{
  "n_experts": 16,
  "experts_per_token": 1,
  "d_expert": 480,
  "d_shared_expert": 0,
  "moe_layers": [0, 1, 2, 3, 4, 5, 6, 7, 8, 9, 10],
  "router_score": "softmax",
  "normalize_top_k": false,
  "balance_loss": 0.00274,
  "balance_bias": false,
  "init_std_router": 0.0112,
  "lr_router": 0.000889,
  "norm": "rmsnorm",
  "norm_eps": 1e-06,
  "batch_tokens": 65536,
  "steps": 6096
}
Below are experts of layer 8 (counted from 0) of a mixture-of-experts language model. Rows are named router (the router's row for the expert), gate (a neuron's input weights, with its number), up (a neuron's input weights, with its number) and show model dimensions 0-63. Each number is 50 + 15 x the weight over its row's rms, rounded and kept within 0 to 99.
After each expert's rows: "gets" lists some tokens that make up at least twice as much of what it gets as of all text. This comes from a sample of Wikipedia text that the model never trained on. Tokens count by the router's weight.

# expert 6
router:29 53 42 56 54 34 37 70 29 51 67 49 25 78 36 43 40 44 63 11 58 52 32 23 42 48 44 42 34 59 22 63 37 68 46 57 66 44 61 37 60 28 39 36 59 42 80 50 48 45 57 41 22 72 52 47 44 31 50 52 33 60 45 42
gate0:57 54 37 40 55 41 55 55 56 49 53 42 56 36 54 38 47 57 10 73 51 34 61 12 39 28 44 43 57 29 38 31 41 48 58 47 45 46 80 46 44 52 66 38 46 59 54 70 38 59 51 33 67 47 46 54 18 63 24 57 73 70 56 40
up0:15 32 26 36 31 52 74 40 56 47 37 61 50 56 32 28 25 34 72 52 35 81 53 65 33 46 45 12 30 43 37 74 65 32 68 39 73 57 53 36 78 69 59 52 58 50 70 45 44 30 33 41 49 46 57 57 45 44 51 48 53 75 28 40
gate1:52 41 46 58 57 39 44 70 37 72 41 69 29 55 36 57 44 37 66 46 41 47 48 49 56 56 78 49 63 57 56 27 15 64 51 44 61 67 59 50 65 45 33 33 75 53 50 68 72 46 62 55 52 47 53 40 57 69 72 33 37 53 92 45
up1:72 42 58 55 56 47 26 49 38 50 40 59 42 43 39 64 10 82 60 57 36 22 63 63 63 54 63 26 47 44 29 12 68 58 38 43 43 58 58 64 74 47 40 51 53 54 42 28 63 41 56 56 32 53 60 44 49 34 48 34 53 51 67 47
gate2:42 46 23 29 63 76 53 40 66 32 64 56 41 45 42 60 72 50 53 30 62 35 42 58 42 44 49 49 39 47 63 45 70 31 44 66 46 51 35 65 50 54 62 78 54 44 80 71 70 30 44 57 56 43 61 37 33 28 58 51 67 62 43 61
up2:64 63 36 36 44 65 44 34 51 43 42 38 23 27 71 55 46 26 43 55 55 64 71 75 47 61 31 46 59 53 47 53 76 38 54 58 51 57 60 58 60 48 70 66 57 41 39 72 72 23 45 26 61 68 67 20 38 40 32 43 53 53 42 49
gets: " of", " in", " for", " on", " to", " with"

# expert 14
router:62 45 26 72 67 56 73 54 36 42 70 82 26 70 42 56 45 65 60 54 63 19 40 46 39 56 47 53 56 67 51 48 55 57 60 70 68 48 34 53 27 37 63 70 49 25 54 42 45 58 39 63 43 44 50 31 63 86 27 42 47 38 41 53
gate0:53 62 50 30 53 25 41 53 50 62 46 30 76 46 42 65 23 47 41 69 48 43 52 55 47 39 43 27 36 54 62 59 54 45 75 46 50 69 62 55 55 56 60 53 65 77 40 46 45 77 41 45 49 49 56 37 68 32 51 39 31 52 41 48
up0:45 42 48 44 37 54 42 16 52 42 47 47 42 46 67 51 27 43 86 49 57 54 74 47 53 55 54 20 50 55 53 12 46 40 57 31 39 58 58 50 24 61 44 28 52 57 27 59 64 65 50 45 68 55 99 46 56 64 50 63 46 42 43 74
gate1:35 37 63 57 54 56 38 34 63 14 57 61 48 54 66 46 43 62 55 46 61 59 71 65 60 29 45 39 56 41 42 68 46 42 48 61 57 41 46 68 21 51 45 38 63 39 55 64 33 53 61 26 71 62 25 73 36 48 52 38 50 56 66 50
up1:49 26 45 47 67 44 73 28 44 60 21 09 65 42 59 57 27 69 51 41 32 61 31 57 40 72 54 62 50 72 66 43 57 74 78 58 36 34 44 55 47 46 69 69 57 45 31 26 38 59 66 57 37 37 41 46 41 38 46 49 42 54 88 42
gate2:58 48 59 21 85 59 58 45 37 19 50 47 55 53 28 66 33 58 40 35 47 54 50 41 57 48 58 36 26 58 51 48 28 73 72 29 66 51 53 77 41 43 60 41 34 63 60 37 63 55 63 46 37 47 67 74 29 56 40 70 50 60 30 44
up2:74 39 78 40 36 60 79 34 24 32 58 57 76 34 49 66 39 46 30 48 23 70 62 53 44 49 58 50 38 39 36 28 56 52 64 55 41 44 46 26 40 56 45 42 44 46 74 42 38 56 23 66 61 33 46 31 53 48 51 47 60 60 27 47
gets: " was", " to", " is", " were", " are", " be"

# expert 10
router:54 77 83 67 50 43 60 25 79 37 34 67 36 46 30 62 42 71 23 71 45 60 32 53 40 59 40 73 54 62 40 61 48 44 54 42 44 54 44 52 55 55 41 34 47 34 06 45 65 22 36 55 59 72 56 54 40 34 43 36 38 49 36 17
gate0:57 41 13 39 46 49 29 45 36 40 74 48 54 40 63 73 70 54 23 48 49 24 50 39 76 44 41 57 48 48 49 50 52 26 76 70 80 72 54 25 34 70 52 47 54 55 56 64 37 78 43 36 42 29 41 67 65 49 36 60 79 62 46 59
up0:73 59 51 64 69 88 44 54 35 79 56 42 59 46 37 39 68 40 53 45 37 72 55 63 67 56 53 60 59 60 25 39 79 62 56 24 78 37 59 35 42 35 39 51 61 45 33 51 67 47 68 47 58 77 22 55 69 35 55 44 63 42 55 70
gate1:66 44 36 62 69 55 40 45 45 62 48 38 61 47 22 53 72 57 45 52 45 32 69 53 41 45 34 73 58 39 60 44 47 49 61 45 37 21 45 65 40 68 45 38 42 68 29 51 14 79 49 45 39 33 67 37 66 48 33 57 43 65 61 27
up1:53 33 50 67 39 45 20 21 60 38 42 60 60 20 96 56 44 67 49 42 30 66 59 47 92 72 62 48 34 46 57 40 39 31 37 51 40 69 35 73 42 33 29 57 44 26 57 49 32 52 37 47 39 66 47 81 39 39 55 52 47 48 26 49
gate2:27 39 40 17 69 44 44 32 40 42 21 59 39 51 37 69 54 23 66 44 60 51 46 37 04 53 53 36 39 47 69 70 67 50 40 64 59 58 48 57 34 63 31 50 84 29 58 36 23 62 57 75 36 45 53 42 67 60 44 57 80 56 40 59
up2:40 38 39 56 51 37 41 40 54 94 31 64 35 27 19 29 40 48 53 51 61 45 43 71 57 74 46 51 75 55 43 44 53 62 72 50 29 59 37 63 39 77 81 65 20 54 46 38 75 58 65 47 40 46 63 64 55 71 44 45 39 51 53 74
gets: ":", "|", "-", " |", ")", "\""

# expert 11
router:64 03 00 42 53 52 15 49 02 61 89 38 99 38 22 40 43 27 51 27 52 53 57 40 47 55 68 59 35 46 48 45 48 46 47 26 37 53 50 40 54 62 57 57 61 61 55 35 39 67 40 48 69 66 66 45 45 47 50 45 32 28 66 56
gate0:39 70 54 48 43 40 65 44 36 76 70 42 26 41 51 38 50 51 64 50 58 69 62 33 81 59 38 43 27 52 66 48 39 47 65 52 58 37 33 53 30 45 61 67 62 63 33 44 56 14 32 54 38 57 61 70 46 57 52 61 30 39 69 45
up0:27 62 34 49 40 38 44 60 38 56 57 34 22 75 84 35 65 40 65 55 52 48 57 68 49 56 32 51 42 50 70 40 33 70 44 54 61 39 48 50 47 62 54 67 36 60 76 73 35 37 22 40 46 53 65 34 50 75 65 67 72 63 48 63
gate1:56 45 61 31 39 60 44 38 47 54 52 30 26 77 53 56 74 47 37 55 31 18 36 41 68 25 34 35 58 28 25 62 43 38 37 55 66 43 37 57 54 33 68 68 54 48 56 57 62 65 62 71 76 33 76 60 28 57 42 16 31 53 41 63
up1:60 52 79 51 55 22 56 60 67 65 46 52 34 19 56 50 64 48 48 46 38 27 74 36 52 45 52 38 62 37 48 42 42 45 71 31 45 57 29 46 44 27 45 67 17 67 66 37 54 45 34 81 49 52 87 67 20 16 52 24 58 40 53 45
gate2:42 61 71 53 58 61 67 44 63 76 73 38 40 56 48 70 50 17 62 67 67 48 45 52 38 27 59 39 72 23 59 61 47 78 43 54 59 43 51 65 30 31 62 60 18 57 72 22 45 39 49 51 29 42 54 56 45 53 78 52 61 71 45 45
up2:62 47 39 68 53 56 72 28 43 25 33 51 72 60 49 52 35 30 63 53 33 49 60 41 44 49 45 46 50 82 60 61 63 53 62 70 43 34 59 65 33 43 45 39 39 50 42 65 57 35 45 48 41 83 31 61 26 42 42 49 56 39 76 56
gets: " |", "==", " =", " ==", "===", " "

# expert 15
router:48 49 08 40 48 53 51 46 30 50 81 65 92 43 66 62 45 58 68 42 27 73 62 52 72 35 61 63 24 43 60 63 45 33 57 62 47 46 49 45 51 58 42 55 55 47 46 63 44 54 30 28 76 52 56 43 34 25 49 50 33 34 66 79
gate0:59 95 68 51 63 44 79 42 71 51 22 43 56 77 55 65 45 57 61 61 64 52 60 69 10 40 40 59 62 36 42 41 40 47 50 50 53 57 67 35 33 12 61 49 57 26 25 36 43 49 38 29 48 54 59 51 41 49 70 38 49 39 27 31
up0:60 61 83 53 59 46 91 44 35 45 35 61 39 62 51 74 32 63 69 61 59 51 69 58 38 55 41 51 51 34 54 37 39 59 60 29 56 44 44 28 64 06 66 23 56 29 59 44 57 55 58 29 50 54 63 46 43 41 57 58 52 39 32 21
gate1:81 71 36 41 58 60 32 17 36 39 64 51 41 58 75 69 77 41 54 20 43 54 30 55 44 73 29 57 52 49 47 81 36 40 29 72 32 43 25 53 50 36 45 69 24 49 56 50 61 52 55 43 54 25 79 28 34 48 54 76 64 72 23 50
up1:65 39 47 53 35 59 17 24 39 52 68 39 36 44 90 62 70 50 64 30 30 39 49 76 81 69 44 63 63 63 57 69 40 30 30 42 37 56 43 54 52 58 45 67 31 25 68 35 60 50 48 47 42 42 60 30 61 65 55 61 70 57 45 73
gate2:18 55 28 31 40 35 19 50 45 52 85 16 73 61 39 20 45 69 73 35 71 76 34 50 67 56 33 46 61 31 40 71 58 54 59 71 45 56 51 47 22 63 61 43 22 05 57 59 29 49 54 56 41 60 63 63 50 62 35 72 52 47 46 85
up2:47 49 51 72 82 72 48 27 31 55 12 50 62 51 69 58 69 35 19 53 57 44 73 61 30 55 65 74 55 41 45 65 25 39 58 64 64 54 67 66 78 76 48 57 69 50 31 67 49 62 57 63 40 57 33 70 31 70 66 42 46 43 41 23
gets: " ", "-", " (", " A", " S", "/"

# expert 4
router:57 55 71 51 71 59 72 42 45 52 59 48 45 28 49 30 49 58 51 54 58 63 31 84 32 62 82 44 21 40 52 41 30 44 30 35 35 39 84 73 50 42 55 56 55 58 42 52 64 51 35 53 62 60 57 30 31 46 62 14 68 64 52 75
gate0:40 46 58 56 27 57 34 68 42 32 67 78 32 43 48 55 67 46 65 30 17 54 49 41 64 63 38 63 74 56 53 52 37 66 47 31 16 35 53 64 35 62 66 73 71 65 47 54 56 66 57 61 80 41 53 27 30 28 68 31 44 53 28 42
up0:42 42 45 62 82 33 41 28 53 56 38 70 66 49 49 76 67 28 52 26 15 28 54 41 30 06 34 53 59 60 56 55 56 71 51 08 60 46 32 50 39 40 53 68 53 45 26 53 73 15 72 79 65 60 47 49 66 54 63 39 13 71 41 40
gate1:31 66 28 70 32 60 64 41 76 56 48 33 34 58 68 67 70 31 32 51 49 32 49 54 80 52 49 36 66 59 31 30 36 65 25 40 64 51 46 57 57 55 26 74 62 48 30 44 26 72 36 47 26 40 42 42 42 27 48 86 55 39 46 63
up1:72 39 73 56 56 47 44 88 30 38 38 69 66 67 61 30 29 59 74 46 49 52 58 59 29 44 72 46 49 59 71 88 56 35 31 52 45 61 74 39 61 45 64 43 58 59 57 53 62 44 33 32 53 57 61 35 21 70 49 43 69 54 44 36
gate2:22 36 16 60 28 38 74 92 58 48 57 53 36 58 53 29 42 44 48 42 40 50 51 55 72 31 42 49 70 39 31 33 36 29 67 72 21 48 27 49 55 62 38 41 54 99 39 50 46 40 63 60 55 45 39 43 32 25 72 51 48 78 59 61
up2:55 57 25 43 44 68 87 55 40 51 30 55 57 34 39 51 53 35 63 66 44 51 32 69 52 20 51 47 53 58 36 62 53 61 57 47 29 39 34 41 51 34 29 43 61 48 34 69 44 60 88 53 62 68 59 42 59 41 37 63 48 54 65 70
gets: " |", " 1", " 2", " 0", " 3", " 4"

# expert 7
router:45 54 39 51 57 54 49 51 52 79 37 57 34 59 73 53 44 68 35 62 77 56 46 69 52 36 49 51 66 66 57 54 65 66 46 66 29 38 20 14 55 41 62 54 50 29 45 87 58 44 29 67 28 53 28 77 23 51 49 60 49 59 30 68
gate0:53 32 51 57 59 56 29 50 34 53 11 44 48 57 32 50 14 42 40 71 18 57 55 45 47 11 60 55 72 63 68 29 42 42 39 40 59 40 58 22 60 40 79 58 27 62 49 43 62 75 53 60 41 50 68 51 40 48 47 48 76 59 63 49
up0:15 52 47 57 63 62 55 36 70 26 64 31 47 23 55 57 43 29 62 45 44 53 37 36 50 73 41 03 25 60 55 48 61 37 59 55 41 60 53 60 25 88 19 60 47 41 54 45 48 76 44 23 62 76 63 31 59 43 61 44 34 51 53 26
gate1:47 62 35 50 77 66 36 36 37 65 49 33 50 53 73 44 52 46 50 56 54 48 74 57 79 65 23 62 39 54 33 71 83 60 42 25 54 49 49 57 72 56 44 25 60 85 68 63 57 50 70 72 57 35 38 59 22 41 24 68 58 48 41 44
up1:63 36 39 89 60 33 39 42 49 38 53 55 44 22 48 42 58 52 57 31 45 63 37 47 35 48 33 37 25 39 54 38 54 49 49 48 27 65 37 34 52 36 63 61 44 62 31 58 61 44 71 69 50 61 51 15 59 69 59 54 48 51 66 31
gate2:50 71 54 40 49 28 78 55 56 45 82 25 41 54 46 53 43 46 54 39 32 45 49 65 43 43 62 33 25 65 72 35 69 53 63 45 36 32 28 48 30 45 57 71 47 26 60 53 59 55 47 48 28 48 53 92 64 39 43 46 35 61 65 68
up2:44 37 42 44 52 49 38 55 50 51 71 57 39 24 57 36 78 32 56 57 52 70 77 50 76 56 48 56 63 24 53 61 47 30 49 21 39 79 53 56 57 43 43 29 62 38 32 70 42 46 65 68 67 62 75 34 44 34 48 29 51 43 26 61
gets: " the", " a", " The", "'", "The", " his"